Weights of a small mixture-of-experts language model, trained from scratch on English Wikipedia.
Size: 11 layers, 53.8M parameters.
Experts: 64 experts in each of 11 layers, 32 SwiGLU neurons an expert, 8 picks a token, a sigmoid router.
Training: a variant of Adam for the experts, 425M tokens.
Below are experts of layer 8 (counted from 0) of a mixture-of-experts language model. Rows are named router (the router's row for the expert), gate (a neuron's input weights, with its number), up (a neuron's input weights, with its number), down (a neuron's output weights, with its number) and show model dimensions 392-447. Each number is 128 + 24 x the weight over its row's rms, rounded and kept within 0 to 255. Numbers have three digits each.
After each expert's rows: "gets" lists some tokens that make up at least twice as much of what it gets as of all text. This comes from a sample of Wikipedia text that the model never trained on. Tokens count by the router's weight.

# expert 24
router:149124110130124109105129165104095127128074137127134137104127113153152131109084168175116125153160119143128118123146093089094129130140159135096109154116097169140140081144
gate0:108102138096157090129087121148138110082110101131162114141114171105174106123118134135091119112099092127150160111155133123118123109108118145126133155122128123091163166123
up0:126110099116119134099193133135138097144134132133169139112113102154106128106129169122099120087145152115097125099149125134153158151087129121157112129133115072153118093169
down0:168161145107115126146134159089115120080162189089139160153160139144151167117126174139129093144130122137099161113158132078109123110129128118121166139113094107144135115148
gate1:105151135112101095127179132115110110120112129141144112125129136120156080121137112103191094094137113121159130137123071140129154119146153174121115125132095102123120158120
up1:119144122158144129141158135102088156160099109122123174119156130161150109127138123095136106104110118091142138115108111125138147132148101155170104188132148143088105093125
down1:090172127139142166112095138119136130136148149149133120132130118108143137103136125126141110094147105124098122126100166118102114133131101109109099117085130117143104160121
gets: "|", " |", "-", ":", "=", "=="

# expert 2
router:128132106128096134066145176110110108130127123099156131144085118151157135128117130154119150115159176145162084125115119143112129168152128167109150150116123150167139106138
gate0:133127162141106126133145108112122172120105132138128111129133105144164099130099119097134171107144156103099146116115131112122144174168124126129113140126140114117093084140
up0:106130120116177111149094135084110138127106143140131149149115149139161116076145116153118090081145122141140159149135133176133147136113120087116140127112148187114124147142
down0:114141085114109126113103090153097124152153079135147130148137120094107174126121184122146107132119119130114104143111117081114143130171089138122152133089157136136090131118
gate1:135158125117131173107103158145128107141155117129129128136149148088101113092117113135104096126104144135132112116135116098137139166121116113136131143146116146143124168137
up1:144132189145140178111145130160087163093124117099098160095115150122153128154105049098115106148118125097136150151140150135127126071147126144126168121150135122159101115104
down1:094080117147129126151148136135147115118100185124153146117095083148143141110145134159172083129125120122162119096132096116120141116159123105105095151117119100136154149142
gets: " ", " his", " United", " New", " American", " English"

# expert 32
router:093105119131134096129163116106135147156107148096145139133135109166141087114105132150153117150106146143160132139110110133108133222151151114086113137092094184116153137133
gate0:102168166157129106151093131148124131181125142094120115135149155115158106142135140166144089124148111156153103131102149107086103147127117117126113127088084102127154106114
up0:127099123116115133112105145130135119125091087106153130139135127135116166114117139105149123148115135110125107123130105107126160083127142112110144159115148128147152133120
down0:110103139100095083102143147130102094146111124151144121117124138178122119097146107147113089096138124129108135115143154142111110055122100103118161141105128157118129112143
gate1:136115138116112126136114170066101140117143157089117145136157110150155092179101113132135154145109116104139086126134153144149138165106099110145165089132087116105115172137
up1:193138111110149142112152129121118143132130112080122140156109123125166131073105125111140095124160183125084130102109130154108084117157136127076106121145176137132127088118
down1:067140145110105146145128163112119148124112126167111117162136168131115101126112102099130131121075121080121180120150135104167131122135137100114160147105110117131163073107
gets: " and", " as", " by", ",", " –", " or"

# expert 10
router:108114129087125114078140154093136142137103131117119157135107105141168174122108124139161169118138177143153125101136096120115134162115155147135115112088117155130143158166
gate0:067130093083094121108096108101104097147130141125086121139127135131112149153115109091134095134086151101112123126098089126121127115154120126097138147147141116152085150151
up0:138147141117125143162153115188129121142149122136082131132138152086138113154116104144089102140154137168135179132147118138150111138156161121138099086155134100133135127101
down0:071130112123174120076120134124158127132150143158133149110116121089175143107114118137124138124110128139130118155131129143145176105107156129065129154138125094166155103081
gate1:131128112113120100108140129122150120129119126103109104097135084132118106105133170141113136145168134164139133145162072174109114111124091144136141140153145128082161124105
up1:109099127122170172150119120109123137161081129130158175115093172155135132139111110137126139131095132116146134132065107128114109168130127076148135105121131122148146159132
down1:140139108116170108136147093084093148136125127150135122089118144104167134136092099138129134115116117110105120151143114126103108141157154088077164109115094106163146142108
gets: " |", ":", "|", ";", " is", " –"

# expert 17
router:129167137118136119108147076115159167141114175141129148144141133130125114121078129125119135123094162153130135139118102129136152144111122111125148150134118103104134105153
gate0:147188127134152137102103110095084115124132154138126136095143148175125164114134164126131105138109139175192139141156146108099094119138100155125142134125131136133122129100
up0:162121103135086094105125118131103095158142147122125106134109159169136104126121102127091113126110154122102110112116121138146104112145104123113157139107118114115107174107
down0:104098110123156115158146147138117098113124129094142124126103145131145114150071185099104141147140147121103173164114138119131135125125110116117130130143113087101074112136
gate1:108118108140141152164142121131110159125177085142120101176126130157120139116121110148132163130135110150140163187136148091155150165132134140170123153073099143075079115094
up1:127112109130140152098171132100110100147125124137135112147119130132108130150129121132148164138179181120126103085103141096123119152105156118129111108102131139131148075143
down1:113146144129127132127153117116165110127155138138113154161126145121172116137154122142126123140125110129100161134131170108100128110170129119167164161160139113150091141133
gets: "s", " was", " for", " as", " is", "=="

# expert 47
router:072117111111142119057116163085088137152102135128141133124145111154185134095124128143179147150145140151166121099159130131129136176172136147101128143090126136122156113145
gate0:117172197115141127153157090123140130089171176123174114144096177153136123075121167138097074105084132108130126081138140139122075164122151106161152131122156163099111172117
up0:148106159146101145124093135135092145124121138113154125124124108148120120096127130135127110169090158163131141143107132106097157139099134093128131135126156092110078134111
down0:117127156167145098107104138170123131136139093123111121147125136130092162143116130117158130139150113102138124170122154148143127128121133128128151118108158137139143192122
gate1:134107140136128143131098125048163150124130141157146115128148150123131127137143104162139137114085111120163145144081136135113110126081146178096116152144131122151130159116
up1:113136105121111160131109151126113146166091155151136148133106119145113135146129161170124167143142111132143132125175132138113155067157123099132136150130128117148114102103
down1:127118135123118128134100097136087120159148156100124129094113157109132168141145135137119107124150125153113121136142137162157137132120145193132153162164156132167080086112
gets: ",", " and", " that", " The", ";", " he"

# expert 9
router:123108101103136098145139157102109131159110122122138128148147148134163171115097142175126142147159147186141143162148108111162170161184114134138122126120130113136121103136
gate0:133111128095138134114127174115148110138113099146137088150105125171077172124115147143132103136128116119129109113133087136117108157135174105103126119151142131124108177120
up0:172167103087113163137159115070146141146158130148129161168128142128163154122137142155126106110154167164129178147157135133103110178096142125140071127105162109121146127125
down0:173120144110106115156106121122113141185115127116156110088101167172197133117136108149170117130140092155090126153156142097121112126129131084114131095115148180162115138133
gate1:161092144125130104110116122130138118080115155100160146104088113114130121127120103138117150141117129127155142146140126112121138134105149142147090157134123101150108081139
up1:099140142105172106137121148126162084116112193130112047140148168100103096114173100142140106108155116099112114143140142128156127131133122119142130116160142110104089108174
down1:124135125101105118075132145136091140094137154123127138133163114178089099133130130124148114147089146115139181113154169148153170153054137113088134152133123127165169116116
gets: "-", ".", " (", " |", "/", " \""

# expert 39
router:091101119110132120093190125096142139129121124116148146141134146118145133105101144125142188093144144125127132083138131135132133127165109126095067102112159135139160114172
gate0:128098144092126092101150119123180117131121179123113131066162139151121149136116124121122112150108153115150133152137178169129105135140154137151171146129155170107134116125
up0:080112138162172102185114170150092134115138124168117129138101104204144130138143113123135113101145130126105118134122133135133115122102153136091137132151145107163168114164
down0:088121156117133120112124092136125106123150168148126154150146147091102173096149118111120111136116111133119087143148127159128145127125118168119104137137122101152168168147
gate1:128142132101086124149144085143161184099124120114088098111114123148137140143134132121138176147104138114121164118156144077094133161155134111120151098149134139126113170157
up1:130143109166142100141108111109127135164094108163148140151150137123121096141106157116131144129150114133126153133106131130100151108137111119132117107116093114128167151129
down1:114164117118151173140109123089102114074094151108151133149131113127127119107105152118096138166107105132130113106103094136123160143116131148131096134104129144134103087118
gets: " the", " The", " of", "th", "The", "ing"

# expert 6
router:130105096129152129078129162100095148125098157150127145093144154111159132144116145143135104139141149136168157123148149120112144130195130127111101190106136108161138087161
gate0:154092124116118128093083146138118160111110135101143132158152087092129162131111161142105132130192150163136096093148164175142112108166132129100143137139130111181139089133
up0:163135106083098120182160118105088143128091118095092115191136152109120139099136109112098113129113140146086111142129122119157122112139126118147132131102143104084127110147
down0:099155147144116181116131171170118115112073124125139107148122104116150144101121058139145083140089125150157166113133119135127152110154118136116143124152128124135147087165
gate1:125125107156107157150171105188145153134141142154129112156131138157115142108147117209125117084114133119113131147139150131131096138162088181129145152132149147159160145124
up1:117092115124125130174125124155147119123146119120178162087098095151167104121159135076142125118057142162095102153144158132139115140162122116141096152159161124129130126132
down1:121116142151148109137083124102166155114099178137190115137162146137120118119138128102105118172106158109137104144097128131103151121144119131126138111118174138168143117132
gets: " the", " States", " United", ")", " National", " State"

# expert 25
router:129103130127117118110153104086113147124095143124119166137112157159155114113108144151160138114124147154180147101148111130114128147114178150132067158109133138132141116151
gate0:109099128148141072142105113144099156081154119101081173147101110136151145150102090113123111123072152106140153145089134126167088144096168108115125101181129154099147122135
up0:144121158124154109148130121117145118141137098123102110124117152119108093120101111168131102128155162124150123120116106083140124105161108127173127122169147112135159126096
down0:119119121138111115118124096181116132137070148150136151111147171103094118104110122104069087119132103139111150154135054156126111117090111119118138113157092170072122122114
gate1:121120089131061142152152170150113154152135112142137128169120114162131092092099155121120121155125118118102098127134122118103170149132119132118131171147114152091116117125
up1:151093117136203095135155131141101110133116163130148098082145142113146116126115122119157135153132117091187118132144132118135147125138145089099119148128160142106122131139
down1:141133132164115144116106126107144129122140132120124165155119131101130149136139130134150110108117105143138128087112104146128105158114121139140109131132128105125132111144
gets: " was", " is", " to", " and", " he", " also"

# expert 11
router:128115106132105107031134125111140116146117161139107113127119129140183121094079135163144150119150140155133120141171096163132161161140177152126135124119125136141131101148
gate0:138113115145120154151158121088119098144095118157110147147097127164118136131125156105134151066115145136103174160134115100095122142148116122121143151113121158156190117125
up0:135137129129140127104137140164148161145113140117107135136122142186119112153123124116117102105107120163143114163108123137104136120137145133145160112145176093141103147127
down0:127100098122155116163142145119149121118126116119153148093091095119122139150129115139089153111158091098142079098136135132123134118089175132129054121136148147146095167129
gate1:168152129106112137152092145110096148120109154089165125137116126079132129102112128096135099151108138139125174139097116146150131089130143125128090125154114136122126114140
up1:112133119146101098108150130129094124122142117144118171122086127188149122088108146153113135121124137137088105134133098151153149156118116145141144164119123105122119154159
down1:128106161161165137176142082091079145116130120151119099176129126117105117147111120094121172125096148113106166144127096149137101108118102152133143119106089099160129094121
gets: " |", ".", ":", ";", "-", "|"

# expert 18
router:147112143119151136119136123115080132140131163087147142112123144165163139117112145181147123162154134126137122137174144081146142175117121128138116184081139138123115099125
gate0:102138085125041089125142130126120096153142076174127163142103169158141152108109132151159094078171162119155111155129146118137126130151131155124127145089146129108118080118
up0:142168135151145134124132161120113141122172124188092185115165156108139120112110155138131139128158135172136119154127107086081126157141120105104124161140149087161109164079
down0:108098188150162142115135110123152135165119145119106173143154144178116135149164133106114150121108118155119139141133119143134103087106149107106118090166160170091135161145
gate1:082123150158114092132142138116129121105101143143145115103123162107141144104113157115158132083143158128125117128120143102125143146163129117139091100118137126163104122121
up1:122154108134138151130102145127116108110113107115122118123117113150108110120146142139126156102082163125118142129118141115125181122150137163132159121130119151133083124155
down1:123148116139105131203135109132112147134124133125108135108119130143109157136134186179174112151156166150133128123112146111118125160133111111130159129150118131122110101136
gets: "-", ".", "\n", " \"", "|", ":"

# expert 28
router:129111110131127101049155119121110104152143141147109125142126127153149137132117146155161116120115116154147119089170134161159123146149143168104160160084098138114174111112
gate0:111107137129102130056102148096122160135126185120137102140154144114163098138107161139086138094108140110136134121160130151151153109128070136115146147158107120124127163129
up0:159125139135132081109104118112129121134152143114108134116113135108120139143058119126153178123122135183115172122120158105126093104142126144131124086118105093103150160126
down0:144111097135177146104165152128109109161145150136147116125112107107149133103096156102166127139122160147154130105154120169133105119156144117153127146150088129129107147121
gate1:151136155079133125150114068133140155124159084126160096134108153096149133148147078113091159121114168166160134126148135158116091108138132129129132158113134105128138155100
up1:165171087144119188163098129163180141095135119139133087144124127136154113155162105113148158115107117123152095137135104156101151120083068126139185122116152086124128122107
down1:145144133135132125099152077131184108134105130123100099143124173157131134068154128145101140120117129158126113133130137135080106139185083119156147132159151081116097137128
gets: ".", ":", ",", "us", ";", " John"

# expert 35
router:124121102098121104051151113103101149141105116087138151137105133126116157160092137144130182119132154153145140117153080120149155165136138154129150120087099176144139100135
gate0:087110148108118158101093136116133181162084154113119086106159102124128070152154132114131119181138079141119109134130098123136170126107104140130160117124098169150126143136
up0:140130103132164160102113178130130149154108087117154148132139137091142125122119117143108150171121122122114134123139128126140139131149112130132128127115170105176111117210
down0:136137125152159088127128092160160159115147112120140129149105170117140128122092165119163119144144127105154136156090118137134115148112173134091100140118093152087111130101
gate1:137156105179127081078086113078122137158163118108125148153115135100136111137137162113133144100127136169147130138126092095137150139100152139152125106141102148129143137099
up1:119107126143154126120135108156158117137132109111137070117147129102139145128150154110084139086135124114114139126156070142111167142125110099150105089108138126134122147123
down1:123135093113137153141112133140146102111064113127141156107105126125141122121133136083136138126111146140139109118108141156124111150138072094126110159103102148094155094171
gets: " the", " of", " in", " with", " for", " to"